Experts of a small language model: 32 experts in each of 13 layers, 2 picks a token.
Below are experts of layer 6 (counted from 0) of a mixture-of-experts language model. Rows are named router (the router's row for the expert), down (a neuron's output weights, with its number) and show model dimensions 0-255. Each number is 200 + 20 x the weight over its row's rms, rounded and kept within 0 to 999.
Before each expert's rows: a language model's description of what the expert responds to. This comes from a sample of Wikipedia text that the model never trained on.

# expert 21
Description: Infobox field names. Ends of infobox labels and taxonomy terms before a colon: Born, Genus, Coordinates, Binomial name, suffixes like Strigiform-es, Aliase-s; closing brackets.
router,220,173,198,165,184,202,194,213,258,192,221,213,241,225,189,168,184,191,183,187,227,234,189,191,202,204,193,214,163,233,177,210,167,176,241,201,181,189,205,185,203,196,191,223,181,224,209,214,189,187,199,194,202,235,163,221,219,181,211,202,167,183,173,171,201,183,205,167,226,181,189,209,192,221,195,222,199,190,217,217,183,183,192,192,168,198,228,176,197,189,219,176,218,198,198,182,211,197,206,223,209,226,231,199,212,247,189,171,197,197,219,172,199,178,227,222,197,187,209,163,239,188,193,152,207,193,187,230,181,223,203,188,227,180,207,181,211,237,177,239,182,189,192,170,195,243,228,213,200,201,219,201,160,209,188,225,198,184,199,222,231,187,166,200,177,202,207,191,198,178,201,199,173,163,218,230,211,190,199,194,223,190,223,193,195,183,244,201,200,206,201,193,171,180,160,214,192,185,194,209,201,178,217,236,218,204,203,228,174,209,178,219,216,232,180,205,200,198,181,170,189,182,214,210,204,268,200,181,195,198,190,218,215,189,224,161,193,187,214,198,199,190,201,185,208,208,185,209,227,191,176,220,210,181,215,209
down0,210,211,217,182,200,214,202,192,214,165,197,217,220,203,181,183,193,189,207,236,215,219,179,195,219,162,196,202,198,217,203,187,191,205,207,184,203,207,208,181,194,174,210,186,230,219,174,194,213,193,225,183,223,188,196,212,188,200,187,208,213,208,193,180,166,207,233,219,164,229,198,227,231,174,235,179,217,209,184,207,218,194,162,186,179,209,223,203,162,213,202,227,199,178,172,225,197,193,193,202,233,182,178,193,233,225,169,189,189,208,200,179,193,223,225,189,224,211,199,168,166,228,201,180,217,233,202,147,222,199,149,241,189,182,191,207,186,202,174,196,219,167,187,174,185,141,189,207,198,208,181,221,211,231,244,212,203,172,170,212,216,192,192,176,200,229,173,174,176,215,200,195,197,213,213,199,184,233,210,219,205,210,159,175,219,185,199,199,156,214,232,203,197,219,233,188,222,157,174,197,180,198,193,172,227,198,186,230,204,207,184,215,202,224,158,181,181,200,202,202,221,194,196,224,216,226,179,181,208,204,203,217,202,227,232,190,202,212,230,202,229,200,198,221,171,226,202,203,189,202,221,238,215,164,179,192
down1,202,193,197,222,215,204,209,163,207,226,210,203,182,198,189,198,229,199,181,201,199,230,185,175,234,201,182,197,162,198,194,198,182,194,167,181,177,198,186,244,197,233,183,178,209,196,219,188,216,187,213,187,232,233,212,209,217,166,243,185,188,200,195,181,171,206,207,217,176,180,200,194,159,200,184,182,204,202,196,155,211,224,198,210,216,217,240,204,214,199,217,248,161,219,189,201,220,174,184,195,220,212,187,218,163,223,177,204,150,220,220,193,204,242,180,201,206,227,200,214,192,170,214,196,196,198,201,185,228,202,203,207,255,166,209,165,190,166,201,172,193,250,187,215,168,189,168,188,184,182,232,204,232,204,205,188,204,239,203,198,200,189,197,205,215,187,219,182,184,229,200,218,198,203,196,187,180,207,202,226,237,187,197,184,252,190,212,205,227,191,189,210,179,191,222,167,178,235,224,171,178,191,215,209,191,195,208,210,191,211,189,189,164,180,222,222,202,215,176,224,262,184,214,197,209,194,185,198,167,193,182,207,186,200,201,203,197,176,175,187,204,232,214,194,219,201,217,194,203,230,175,220,182,209,228,182
down2,215,183,182,187,199,178,214,201,262,196,210,230,205,206,228,222,205,215,225,195,186,164,171,187,225,204,214,180,192,200,209,193,200,186,179,206,194,195,238,206,181,167,184,199,179,190,183,213,199,165,186,175,204,207,210,205,230,196,207,201,232,193,218,156,182,154,189,176,196,201,198,228,199,163,213,203,223,209,200,173,207,212,178,214,210,174,179,181,222,216,223,157,191,225,222,180,175,194,205,194,195,204,198,199,229,175,163,239,218,215,202,180,186,196,212,232,246,208,198,162,204,214,219,166,159,177,193,211,172,186,211,223,215,181,223,210,171,197,202,207,205,226,202,175,210,138,178,153,213,216,191,228,227,185,221,199,183,228,174,216,199,197,218,217,217,176,202,203,189,221,187,196,213,177,232,205,225,204,198,215,194,205,196,206,184,185,226,226,175,180,217,222,171,248,230,200,189,208,185,208,212,208,186,192,181,219,203,170,235,214,207,174,216,202,224,220,159,189,181,200,184,215,199,214,222,191,162,190,237,202,214,208,219,203,183,179,182,209,217,214,201,180,192,211,231,162,218,200,190,172,214,190,224,182,213,203

# expert 11
Description: Personal name pieces. Given names and final word pieces of personal or foreign proper names, such as John, James, Kennet-h, Edmun-d, Sant-os.
router,223,189,171,185,166,233,196,210,211,233,217,212,222,231,235,192,212,198,232,191,220,232,199,199,213,205,217,222,186,217,181,190,194,183,208,197,178,216,190,196,205,190,213,208,178,212,198,192,184,182,202,186,227,202,174,209,209,167,188,215,201,208,168,183,230,182,183,200,212,203,195,156,235,228,187,219,179,186,219,215,200,160,203,164,191,179,227,161,210,173,248,195,198,157,213,207,220,213,224,217,187,192,226,200,201,205,219,192,183,190,215,230,182,164,205,232,182,193,200,165,232,183,175,180,181,194,178,201,175,199,180,185,225,204,203,188,218,194,159,225,207,178,216,171,226,208,217,191,211,198,222,200,198,195,190,214,218,166,192,199,217,202,208,184,177,194,176,225,220,180,223,211,185,189,225,231,184,180,201,190,230,215,236,219,200,199,246,232,211,208,198,185,173,199,176,217,194,186,190,226,195,198,198,223,188,179,203,236,208,193,197,188,218,245,188,229,182,174,183,165,196,169,245,222,200,256,222,195,188,178,214,227,242,183,176,184,198,172,199,168,201,216,203,204,212,214,199,187,219,153,178,195,214,190,186,187
down0,196,221,244,200,217,160,212,183,213,226,193,232,226,194,170,174,212,220,177,183,182,182,223,227,165,184,181,198,215,197,193,243,234,230,204,203,215,202,185,221,219,190,185,204,216,214,223,230,208,221,219,173,214,225,178,209,202,236,196,210,218,211,165,228,194,197,216,203,206,185,184,218,202,183,173,238,199,194,209,184,192,216,227,232,206,203,193,235,165,222,199,205,202,207,196,195,183,195,171,176,200,192,173,191,231,181,180,208,192,150,175,224,217,217,187,160,207,221,193,187,135,224,200,193,202,211,173,196,227,214,209,166,197,193,196,223,205,199,158,197,209,183,215,181,182,223,199,180,202,188,228,234,218,203,175,193,211,195,191,225,215,198,207,216,213,183,206,165,220,188,172,209,201,210,191,194,204,190,174,207,228,194,179,204,198,201,192,205,175,164,206,212,177,189,191,189,212,216,216,209,195,216,197,244,176,228,208,214,203,191,167,201,220,188,177,192,227,240,221,187,190,231,179,186,199,185,185,188,198,216,171,135,192,193,210,203,204,175,226,190,226,183,212,207,190,203,201,178,194,183,162,249,190,157,213,219
down1,182,175,186,190,205,205,223,241,215,238,185,218,187,192,185,202,190,194,172,198,144,184,196,228,206,200,183,194,182,223,236,168,196,221,231,195,170,166,196,185,168,216,224,187,207,160,191,196,200,190,188,235,206,197,252,216,172,184,203,187,179,183,235,176,237,182,217,191,196,202,206,210,230,227,208,203,206,230,193,202,195,190,197,210,185,191,187,197,211,256,172,217,205,239,244,151,193,172,185,207,236,219,209,188,189,198,153,184,251,181,202,178,206,180,205,199,205,196,220,184,175,213,190,206,186,229,195,211,225,175,192,204,210,223,202,197,169,157,205,207,178,196,177,217,209,171,226,195,209,245,211,180,221,209,178,180,196,227,191,163,184,213,197,204,187,197,185,206,216,209,192,202,219,175,221,187,195,239,191,215,181,227,178,247,194,226,176,188,197,217,215,185,218,198,185,189,195,201,182,209,182,220,203,169,225,190,177,215,204,176,213,229,201,184,207,203,195,182,193,242,178,214,176,241,209,191,188,186,217,200,164,214,181,191,205,178,193,208,179,223,227,220,189,206,214,209,223,214,193,205,190,219,203,209,183,215
down2,180,219,198,231,196,195,206,228,210,208,218,204,228,198,193,219,195,205,201,188,204,206,189,203,177,188,172,222,215,164,190,226,218,185,183,200,187,190,228,244,231,234,210,205,210,206,200,198,209,201,172,163,196,200,239,214,225,217,199,203,186,192,175,161,166,193,183,174,208,221,185,204,186,173,181,196,223,178,200,183,186,207,212,190,209,230,211,219,212,208,212,218,192,178,185,207,184,167,176,256,186,206,212,196,187,232,186,230,193,185,195,211,149,227,209,233,189,211,191,228,175,211,185,199,200,224,203,177,194,217,192,178,195,199,203,169,189,157,192,214,177,191,172,230,203,168,244,203,173,222,199,225,186,200,208,197,195,178,179,197,206,209,206,232,206,216,206,198,186,178,182,231,164,186,196,237,162,227,221,216,195,198,240,189,229,198,197,214,194,141,185,197,187,172,188,200,179,187,224,191,197,176,184,222,175,178,177,221,220,216,240,199,183,196,209,193,209,218,183,231,247,174,207,245,212,205,172,217,215,224,227,230,195,191,204,174,182,185,217,204,208,199,198,217,192,221,182,215,173,205,180,160,200,235,166,199

# expert 18
Description: Name pieces and apostrophes. Pieces of personal names, often first names (Rod, Carl, Fern, Mc-Donald, Ebene-zer), apostrophes in Don't, and heading equals signs.
router,218,207,219,209,188,247,192,210,208,245,243,223,236,204,221,185,191,146,206,189,183,202,211,233,203,186,206,201,191,204,200,182,211,184,198,203,165,188,180,169,189,184,190,173,207,213,214,196,190,204,187,167,234,187,154,211,200,184,197,190,200,206,187,187,211,176,179,178,212,165,222,203,235,222,159,205,190,215,209,231,173,185,202,204,177,200,218,206,196,180,223,189,195,194,213,207,228,203,216,217,193,207,224,159,208,211,196,181,181,184,184,240,168,157,218,212,182,175,199,190,198,181,159,176,183,210,213,209,193,227,179,162,198,198,192,164,222,224,167,219,184,193,240,193,204,220,197,187,229,220,241,198,194,200,204,215,209,181,181,216,220,176,196,162,205,163,197,195,198,188,204,169,212,199,204,211,197,207,207,162,216,236,212,220,168,209,195,208,208,236,223,200,179,190,203,232,225,157,166,232,216,225,211,209,181,184,219,206,211,238,156,201,233,190,219,207,199,184,174,199,190,186,211,218,232,223,207,186,186,168,193,225,236,214,201,179,194,197,206,218,237,218,203,180,191,200,183,212,188,171,190,186,214,183,187,200
down2,175,175,177,180,191,233,237,220,234,185,182,210,189,224,231,191,199,196,182,213,202,187,165,225,200,231,188,187,203,181,170,196,227,218,195,214,207,204,191,194,175,175,202,213,213,205,203,225,206,156,184,242,188,190,232,201,221,189,170,182,188,209,194,213,207,199,212,218,243,200,225,208,177,201,187,181,168,175,226,210,201,226,195,187,200,213,198,144,174,217,220,193,223,211,203,218,172,192,151,178,175,184,233,237,232,176,183,175,167,222,209,189,228,205,207,228,162,173,187,207,217,178,226,225,198,204,209,169,215,214,196,215,210,207,200,203,197,195,233,196,187,222,195,175,185,173,240,200,220,163,206,210,185,181,194,243,200,166,216,190,177,217,213,202,200,187,173,216,211,202,192,212,227,160,225,216,210,222,225,201,185,189,224,195,206,203,177,220,156,187,200,219,202,200,193,206,174,191,192,183,228,186,200,159,197,195,214,201,191,170,192,197,192,193,223,227,207,188,196,206,228,194,222,228,203,194,191,156,201,204,200,210,191,189,232,182,217,196,172,214,143,214,213,201,169,226,190,176,204,203,248,212,215,215,218,192
down3,174,201,184,189,207,223,202,229,208,201,197,193,207,199,193,164,213,194,205,184,212,198,204,238,172,216,209,165,211,175,219,188,198,206,215,191,170,187,212,214,217,259,216,204,207,194,227,206,210,205,214,212,200,167,201,228,177,217,188,215,216,190,208,168,197,180,173,145,181,202,184,233,146,204,216,212,206,237,212,183,173,203,173,172,182,224,220,186,199,199,190,221,213,183,188,195,208,195,211,190,209,179,217,159,185,209,204,182,199,236,209,161,198,201,183,231,195,200,174,174,168,243,203,192,211,182,207,188,199,207,221,170,238,217,168,223,191,178,191,232,203,185,158,179,188,237,219,217,190,163,205,207,247,182,210,194,244,222,188,210,185,193,208,201,238,212,167,203,199,225,227,197,194,176,214,191,193,214,205,197,230,163,207,196,218,207,183,232,183,198,233,200,195,201,178,176,188,217,195,203,253,224,177,193,205,190,187,186,177,195,200,198,179,199,198,202,200,228,243,223,192,199,193,206,204,148,219,190,252,198,170,212,216,182,196,195,185,213,218,214,197,183,219,201,217,168,193,214,244,187,179,210,193,191,198,194
down4,200,212,223,198,203,210,258,191,206,214,209,189,182,194,201,193,248,231,220,165,165,189,218,185,200,202,193,151,160,185,217,222,192,178,182,208,182,217,203,189,224,199,165,205,228,211,176,231,218,188,184,237,178,174,206,209,199,226,225,237,221,214,182,225,187,168,191,240,202,184,195,213,200,209,217,232,164,219,179,199,182,209,263,220,217,206,195,165,210,212,210,207,234,230,177,197,223,222,199,195,189,218,184,200,170,208,209,187,199,217,206,173,200,202,201,186,211,175,169,235,196,181,179,198,212,216,187,212,173,202,191,180,233,209,207,180,204,184,186,219,169,204,221,226,175,150,226,199,197,171,170,173,203,183,203,181,239,187,181,177,219,200,218,204,191,182,203,231,199,229,195,204,219,183,216,210,234,199,204,201,179,208,192,184,184,207,199,202,202,170,198,185,195,219,209,175,179,195,182,179,177,173,219,217,168,184,190,192,185,203,225,199,176,206,189,257,195,192,189,185,199,198,204,230,200,225,190,211,222,194,216,161,228,170,167,196,216,191,198,190,219,162,165,216,207,216,210,225,189,212,169,212,207,211,200,187

# expert 17
Description: Ranges and name heads. En dashes and slashes in year ranges like 1972–74 or 1883/4, plus capitalized name heads such as War, Railway, Ocean, Express.
router,216,167,192,217,193,232,185,227,241,217,216,204,190,210,204,160,174,183,233,188,198,201,197,228,195,213,216,226,197,182,195,197,206,197,215,224,178,220,208,194,188,179,203,197,183,235,237,188,194,193,197,204,196,247,180,215,187,177,196,204,212,209,174,186,192,177,222,211,228,176,236,198,234,198,173,216,186,176,233,230,192,178,209,170,206,181,178,178,218,191,237,196,189,210,202,208,212,214,223,210,210,196,191,205,205,213,202,210,186,212,206,204,181,164,214,200,153,209,197,166,243,196,192,183,176,182,202,213,160,200,214,219,195,209,149,141,217,192,192,184,181,172,191,167,211,242,192,189,251,186,213,193,192,213,179,204,229,168,185,230,217,191,161,162,202,193,201,215,198,177,217,193,203,176,220,209,188,233,191,181,242,192,226,210,199,196,219,209,226,236,218,176,179,192,192,180,184,183,183,218,215,219,220,190,177,200,181,225,176,228,199,189,236,195,180,207,203,182,160,185,206,163,220,203,214,220,210,204,189,161,235,207,224,187,196,199,172,187,204,195,223,214,193,198,215,215,192,225,199,184,181,198,215,194,191,152
down0,188,206,232,179,184,187,212,167,224,215,208,196,193,220,189,203,206,162,179,156,181,202,170,183,220,223,201,170,193,200,196,238,171,205,207,185,258,195,197,182,239,226,229,209,222,217,177,190,232,164,244,214,207,173,200,220,227,175,225,202,215,161,188,165,215,193,201,221,199,185,200,148,196,210,198,197,133,206,192,189,225,243,186,205,207,182,218,197,194,206,183,195,199,220,193,198,202,200,219,198,201,186,185,197,217,206,204,208,164,167,189,176,209,170,218,210,206,198,226,196,221,197,158,231,207,181,225,204,226,197,240,221,187,212,184,230,162,206,221,191,188,201,195,219,215,244,195,190,170,185,242,211,204,215,217,190,185,192,226,188,220,181,216,217,209,189,168,217,185,212,216,170,214,213,221,206,213,193,219,168,215,171,178,217,197,161,204,234,179,198,215,198,200,201,225,185,186,202,205,189,181,172,203,214,177,220,204,190,219,189,207,193,170,175,190,173,200,185,187,186,201,228,171,173,204,226,209,187,174,237,173,221,197,214,187,220,201,189,174,193,210,214,222,222,195,204,207,227,211,240,189,193,211,185,196,215
down1,210,200,226,222,238,178,165,184,177,214,203,191,208,194,201,194,195,223,223,193,213,194,201,186,236,214,258,200,200,200,213,166,200,227,210,200,192,208,177,203,195,210,209,203,183,218,179,220,172,168,225,208,186,183,168,204,192,206,177,183,193,209,149,216,220,237,204,220,201,213,220,215,249,223,208,179,203,201,206,211,202,222,174,210,179,196,211,181,150,224,176,230,206,200,199,172,202,235,195,199,216,221,189,169,212,204,218,185,193,183,185,203,215,202,205,226,243,210,190,236,168,204,216,222,208,182,199,212,211,200,221,224,192,204,222,180,195,191,191,181,228,187,161,203,153,220,226,217,193,224,217,199,207,165,205,211,196,179,175,197,199,185,217,192,220,218,156,172,209,201,208,194,219,223,190,200,190,172,195,220,213,195,213,208,172,214,157,155,205,218,216,179,189,238,206,204,205,197,219,185,151,187,204,201,160,171,171,177,195,225,203,186,190,217,183,139,162,217,225,197,184,211,166,209,203,213,210,168,187,222,210,181,188,196,186,178,183,195,194,203,212,230,221,221,173,217,219,196,200,214,226,175,235,195,183,183
down2,205,201,183,194,179,226,194,186,168,196,190,198,212,206,214,177,205,218,221,229,188,202,196,207,187,176,212,200,177,185,204,207,161,194,209,188,186,176,180,258,197,200,222,213,235,197,218,195,220,229,166,168,198,175,165,206,191,182,178,175,204,201,207,213,212,186,207,209,203,208,201,219,199,201,231,189,174,207,225,200,209,204,189,173,206,196,188,203,184,205,168,213,222,192,165,198,189,200,177,181,195,183,201,167,221,222,194,213,198,181,205,205,217,207,207,223,229,216,211,232,170,188,198,154,216,239,198,214,199,197,229,217,231,241,176,163,193,203,229,219,240,164,198,216,190,215,195,180,190,204,216,210,218,196,205,216,214,200,189,171,229,205,156,226,153,174,208,194,230,200,221,177,217,185,184,175,228,175,192,183,219,177,225,198,241,208,192,200,178,193,156,176,238,153,193,212,213,188,170,238,194,214,245,190,210,184,220,179,229,224,194,206,204,179,194,192,224,197,251,176,204,205,187,190,184,197,208,190,208,203,200,188,191,198,205,215,203,188,220,198,171,249,179,189,188,200,216,228,215,202,245,236,176,208,179,166

# expert 3
Description: Determiners and infobox colons. Articles like the, a, The at phrase starts, plus colons after infobox field names such as Style:, Species:, FIPS code:.
router,213,177,170,213,186,223,158,226,205,211,224,204,226,218,207,187,186,207,203,199,194,207,197,232,182,206,217,194,188,199,166,182,188,185,215,215,197,225,191,186,212,195,182,192,189,194,210,223,190,190,172,181,198,232,176,210,191,166,199,212,174,162,182,186,203,189,210,219,207,221,210,182,214,198,198,210,165,181,214,202,181,166,200,216,151,194,207,168,206,172,207,187,199,183,221,193,205,203,241,226,185,204,242,187,192,226,224,189,182,160,218,230,190,191,200,224,207,226,215,186,210,174,197,169,177,207,193,233,164,218,185,208,187,205,172,198,223,229,216,207,213,197,247,197,232,220,220,221,198,196,223,191,176,199,204,222,233,196,167,207,220,205,181,184,189,183,169,216,214,169,229,184,170,168,217,205,189,217,214,188,215,207,194,233,171,219,206,228,213,211,222,195,189,205,151,207,182,171,161,208,187,209,214,231,185,166,178,184,172,227,203,225,232,207,188,210,178,207,192,192,206,212,224,222,218,209,226,206,220,208,210,207,232,212,206,187,198,183,207,211,218,204,185,212,189,224,182,234,223,145,154,161,225,175,159,180
down1,226,220,196,223,187,208,202,226,202,219,195,227,213,188,231,165,205,215,180,192,189,200,224,222,182,167,167,224,199,197,192,209,223,246,159,213,169,206,209,186,210,178,206,214,198,204,219,211,190,187,196,192,200,203,164,170,217,177,190,213,226,215,204,218,193,237,198,224,207,219,178,198,188,198,208,209,186,173,232,206,211,186,214,166,210,201,256,190,203,186,165,213,238,167,199,199,218,190,200,175,173,220,198,185,203,183,190,223,216,230,180,205,217,223,182,208,177,197,214,237,175,200,188,205,191,217,200,207,191,178,191,173,217,209,198,209,178,212,184,185,203,230,191,171,214,181,177,192,206,207,201,182,179,177,171,193,186,144,191,220,195,231,167,234,184,220,172,242,152,205,244,186,212,194,196,183,203,177,215,213,191,242,197,215,213,205,196,221,194,220,192,213,227,199,192,172,199,173,199,230,214,200,211,182,227,204,193,186,199,184,176,216,200,203,179,201,195,224,212,182,190,160,180,207,194,168,174,261,224,131,217,181,191,188,181,179,244,217,195,206,187,209,215,194,224,215,194,206,186,194,194,217,173,226,201,201
down2,231,198,179,233,251,203,202,199,190,190,191,179,199,194,210,231,206,190,182,213,176,231,241,216,183,225,181,187,220,188,223,183,214,194,191,165,192,206,223,198,205,192,222,214,191,215,185,199,213,196,164,204,179,192,259,230,188,228,182,195,184,213,219,204,246,227,209,205,213,195,184,185,194,220,188,211,198,233,225,198,188,215,220,194,201,202,221,221,200,182,187,232,219,148,195,246,214,178,209,181,205,183,191,190,207,184,204,207,180,202,191,194,176,221,170,171,184,217,202,180,200,221,191,202,210,222,185,215,214,220,212,181,216,237,176,209,200,241,190,205,175,180,193,239,216,109,167,209,215,203,220,225,208,220,199,167,154,200,226,185,179,222,203,203,211,173,210,178,232,214,175,200,212,203,229,181,184,192,229,188,187,214,169,156,165,212,204,203,190,189,212,216,223,195,214,199,207,211,208,215,176,200,162,179,210,192,177,179,189,199,195,179,182,174,210,220,189,212,210,181,214,169,175,214,216,189,208,190,219,184,203,196,204,203,191,219,190,199,178,213,213,172,204,224,223,186,199,178,162,178,189,158,186,191,211,213
down3,168,168,216,192,190,158,219,202,207,224,192,183,187,183,219,192,192,178,210,199,212,217,204,169,192,203,239,206,188,226,199,185,215,220,170,198,216,222,203,183,215,216,181,188,230,198,182,202,241,202,236,226,192,215,205,192,192,190,188,189,163,199,194,162,249,203,201,194,189,203,186,202,219,216,189,225,221,188,196,207,217,176,207,232,185,175,162,171,207,218,201,218,215,204,201,181,195,206,188,220,191,185,204,208,208,184,214,197,197,194,199,192,208,165,184,190,241,204,196,201,179,178,184,206,214,178,200,182,224,179,202,189,250,209,213,210,195,202,163,195,205,192,208,185,196,194,229,200,183,249,141,211,209,196,238,196,220,226,199,245,173,208,210,212,141,210,182,190,183,223,183,210,168,225,174,195,226,164,177,207,181,199,185,204,209,171,154,192,196,230,210,184,218,236,210,220,192,200,206,198,227,208,169,190,227,236,200,229,204,209,190,204,182,248,219,202,196,203,214,176,201,201,190,179,195,236,208,248,165,245,176,204,195,186,174,157,198,207,171,197,238,214,174,191,196,185,206,196,178,214,194,217,216,193,219,196

# expert 1
Description: Adjectives before nouns. Attributive adjectives and articles in running prose, and adjective-final pieces, such as new, large, political, wide-r, lingu-istic.
router,242,196,185,185,203,235,176,198,213,198,207,196,225,237,192,189,186,133,230,167,196,220,191,211,206,190,223,222,187,221,164,220,189,190,209,212,206,211,186,161,170,186,203,235,186,240,197,230,178,168,185,183,242,226,176,232,205,187,195,196,191,185,185,196,214,180,184,201,211,186,219,205,191,215,199,199,182,166,221,214,181,196,212,167,197,176,181,163,208,200,231,173,206,154,200,200,225,235,205,237,198,197,226,183,218,221,206,200,206,188,196,198,188,198,230,195,177,233,189,213,222,192,178,197,189,191,169,229,196,209,174,189,208,174,177,190,205,222,191,203,202,190,213,184,233,229,206,222,222,215,222,193,204,192,196,183,233,195,218,203,227,193,190,183,177,165,156,192,223,167,210,208,174,184,197,196,192,206,199,217,212,192,211,238,195,202,210,202,182,216,209,176,158,183,179,206,180,223,200,245,175,224,241,214,189,176,181,215,161,190,201,195,225,210,185,225,199,204,197,178,182,176,213,213,193,212,208,174,200,199,226,228,205,207,185,162,175,178,230,184,225,223,174,197,213,222,179,210,207,165,173,206,208,201,176,168
down0,216,208,186,211,205,200,168,216,175,180,229,183,178,197,194,206,201,206,193,183,207,167,222,190,201,164,225,206,174,195,195,201,259,215,180,208,188,213,190,172,175,206,221,243,201,186,178,205,210,216,219,201,223,233,246,186,190,189,162,220,189,224,218,212,239,202,199,217,166,210,205,170,220,201,215,177,191,183,210,193,194,233,194,207,200,220,226,171,201,221,153,183,183,193,185,180,192,240,207,196,214,219,198,221,182,190,189,222,200,230,191,216,192,198,158,235,181,231,203,182,223,242,203,209,193,200,197,211,144,191,222,218,236,180,185,214,199,162,194,177,207,229,185,210,214,148,171,205,192,204,159,255,205,198,209,241,207,193,201,216,179,172,159,212,240,192,208,175,220,211,191,245,186,164,211,158,214,186,203,209,158,189,202,213,203,211,195,195,184,191,184,203,222,199,185,202,199,221,195,207,144,181,183,245,210,183,202,198,196,204,208,199,197,183,216,207,201,188,203,212,205,202,213,219,213,204,178,195,201,203,217,199,205,199,198,196,190,179,182,195,186,197,203,160,204,198,205,220,189,194,207,181,199,247,203,187
down1,189,214,209,179,218,204,202,197,196,214,189,157,210,172,222,213,213,204,189,195,217,191,164,183,268,224,246,204,202,178,192,203,185,180,195,200,220,229,186,213,186,182,211,191,192,230,181,181,207,189,209,209,228,184,212,196,226,202,206,219,190,209,183,191,217,222,247,178,237,222,203,174,189,194,244,190,153,232,175,171,206,211,193,202,204,229,201,241,195,186,239,210,221,198,216,204,161,200,176,208,212,216,156,214,215,162,213,197,201,204,165,189,235,192,217,206,211,182,188,204,229,204,233,180,210,165,188,204,220,197,232,181,193,162,200,229,202,176,212,200,220,230,195,182,178,143,189,212,154,203,172,202,198,192,198,182,177,171,202,243,199,212,205,200,197,176,187,181,200,227,223,183,214,190,231,222,223,226,194,196,173,199,191,209,208,216,196,191,202,209,210,188,231,218,203,163,188,196,208,196,190,182,202,247,213,190,183,174,237,207,179,207,187,168,217,209,162,197,211,222,192,213,200,239,160,178,175,196,202,216,201,192,197,177,183,175,200,222,177,204,190,192,206,216,192,193,183,209,201,230,193,188,184,196,171,192
down2,203,171,204,191,162,174,223,183,203,161,207,225,203,201,214,192,223,213,193,183,201,207,199,192,240,182,198,193,169,216,211,204,184,171,185,184,192,207,177,182,239,197,247,188,184,229,202,203,241,215,216,166,215,134,217,150,232,235,209,192,208,205,216,205,212,194,156,206,203,218,238,210,183,243,211,206,191,206,190,164,194,197,185,172,206,211,170,219,188,190,208,208,177,204,191,201,165,203,179,191,201,213,185,188,167,202,204,213,206,204,191,184,218,199,211,203,199,216,209,207,172,206,213,210,170,211,219,187,196,198,146,210,185,182,227,226,223,190,206,234,171,206,186,151,171,199,162,203,198,227,191,188,163,195,182,215,246,184,185,212,190,203,215,188,201,210,231,182,217,224,201,167,224,222,179,210,235,215,220,224,238,206,209,181,221,224,215,239,220,199,203,192,216,211,200,197,202,214,198,182,208,193,208,187,200,212,203,186,206,176,199,214,197,180,180,185,193,181,262,199,188,210,195,227,181,185,205,216,189,185,184,228,220,173,207,158,221,205,174,164,226,183,195,203,187,207,234,172,194,213,209,210,189,223,212,211

# expert 23
Description: Copulas and main verbs. Forms of be and other main verbs after a subject, in biographies especially, such as was, is, were, became, born, renamed.
router,210,158,203,200,184,213,181,221,208,206,200,227,199,237,202,170,197,197,225,173,192,202,195,226,207,229,222,217,190,227,212,200,168,183,216,236,200,208,191,195,180,197,180,192,189,199,216,209,206,138,147,188,193,246,168,207,196,177,195,214,184,193,190,225,222,193,186,205,226,214,195,189,215,247,202,228,178,201,204,223,190,137,197,170,199,192,186,200,210,189,214,192,211,204,203,200,196,237,213,241,215,200,234,182,183,217,195,184,207,184,194,228,178,180,213,213,196,216,230,207,233,185,197,177,170,171,172,239,187,215,186,186,232,180,183,199,221,194,207,221,213,195,231,190,217,213,214,212,221,179,235,187,178,235,180,226,212,169,196,227,208,169,191,183,169,178,168,197,199,169,220,163,172,174,227,186,200,228,179,209,214,199,216,195,181,195,209,226,218,199,211,191,197,178,195,231,188,197,165,184,202,228,206,218,185,181,193,200,180,212,186,199,230,204,161,234,217,224,195,182,201,177,211,224,171,213,225,209,189,164,206,240,208,184,196,191,201,187,214,178,215,222,192,190,230,207,175,201,192,189,201,165,214,219,171,190
down1,243,214,235,202,201,214,183,211,194,175,184,203,194,194,185,209,183,194,207,204,174,182,197,206,187,209,223,204,200,199,247,214,203,178,194,204,163,215,234,200,191,256,212,207,209,243,183,199,225,230,206,194,190,170,218,191,204,184,195,206,188,177,211,219,210,194,245,149,182,183,237,208,194,183,202,165,185,193,196,205,166,206,196,202,179,190,206,164,229,214,226,204,186,202,221,198,211,179,237,163,226,178,149,216,227,212,183,177,173,209,160,196,221,188,184,208,173,177,183,203,216,230,212,214,213,182,174,226,210,197,178,225,191,228,208,186,194,222,230,243,182,224,209,222,215,177,188,180,211,178,196,183,179,180,178,225,202,206,196,186,253,170,219,212,218,195,185,230,183,190,199,197,220,200,231,188,207,208,184,187,206,179,215,184,196,202,227,202,168,231,200,215,207,188,210,208,186,186,170,164,187,198,218,180,149,219,230,245,186,181,206,193,205,201,207,197,194,209,190,219,215,185,167,205,204,197,200,165,174,196,187,179,166,227,198,199,187,177,188,203,185,205,235,185,218,211,184,184,235,215,209,213,196,224,224,221
down2,212,146,193,221,210,180,206,195,204,200,219,197,169,182,219,240,190,225,190,175,224,179,188,219,203,222,193,210,210,198,184,188,176,192,220,225,221,191,217,183,183,205,192,172,190,187,211,225,217,213,182,186,208,185,230,184,190,230,227,203,173,186,217,229,214,212,223,175,182,208,141,192,216,198,186,201,218,207,187,178,195,196,174,198,210,218,203,244,187,179,182,199,227,190,206,203,200,222,228,206,193,200,174,197,189,233,179,185,196,203,237,249,207,167,193,186,190,215,211,195,226,201,206,188,188,214,192,226,207,182,206,184,198,221,175,198,204,225,184,194,186,185,211,198,209,152,199,200,209,192,232,186,184,209,261,164,191,196,216,184,195,194,232,212,190,198,200,182,194,186,177,209,147,180,182,157,187,190,222,264,192,212,183,187,216,200,192,199,219,194,188,191,171,196,219,199,197,238,218,193,220,215,208,200,219,229,170,163,194,160,174,175,216,217,204,189,247,188,190,220,195,204,197,200,200,206,193,251,206,229,203,213,202,215,203,208,204,218,192,177,212,219,266,198,238,190,192,164,211,196,188,187,173,181,194,168
down3,226,166,208,235,159,239,206,238,181,213,188,211,182,199,194,198,186,209,194,221,164,190,179,182,222,213,207,185,213,204,219,169,219,153,191,219,227,187,167,203,264,187,179,214,191,209,202,208,226,204,183,180,148,207,172,210,198,226,250,228,197,231,197,205,188,202,215,175,191,206,199,189,203,187,199,207,190,208,203,197,251,175,196,187,215,206,211,198,201,179,168,189,209,221,242,207,186,205,207,203,185,221,192,161,214,213,226,215,190,196,197,207,187,211,194,194,214,215,245,193,212,182,205,196,196,213,204,191,233,179,170,171,192,209,200,221,223,200,179,223,212,155,225,213,190,222,205,223,196,195,229,204,207,173,229,211,208,206,181,217,216,216,217,190,156,179,193,211,161,236,206,186,233,203,183,206,208,197,209,161,185,146,157,177,198,196,216,212,208,181,168,196,175,178,213,232,182,178,191,183,201,225,193,181,179,209,210,216,159,184,203,232,186,204,196,174,170,238,212,226,172,193,233,204,170,191,197,197,201,187,187,191,194,196,211,198,202,204,209,214,219,200,231,244,199,190,185,192,197,216,197,200,201,208,181,179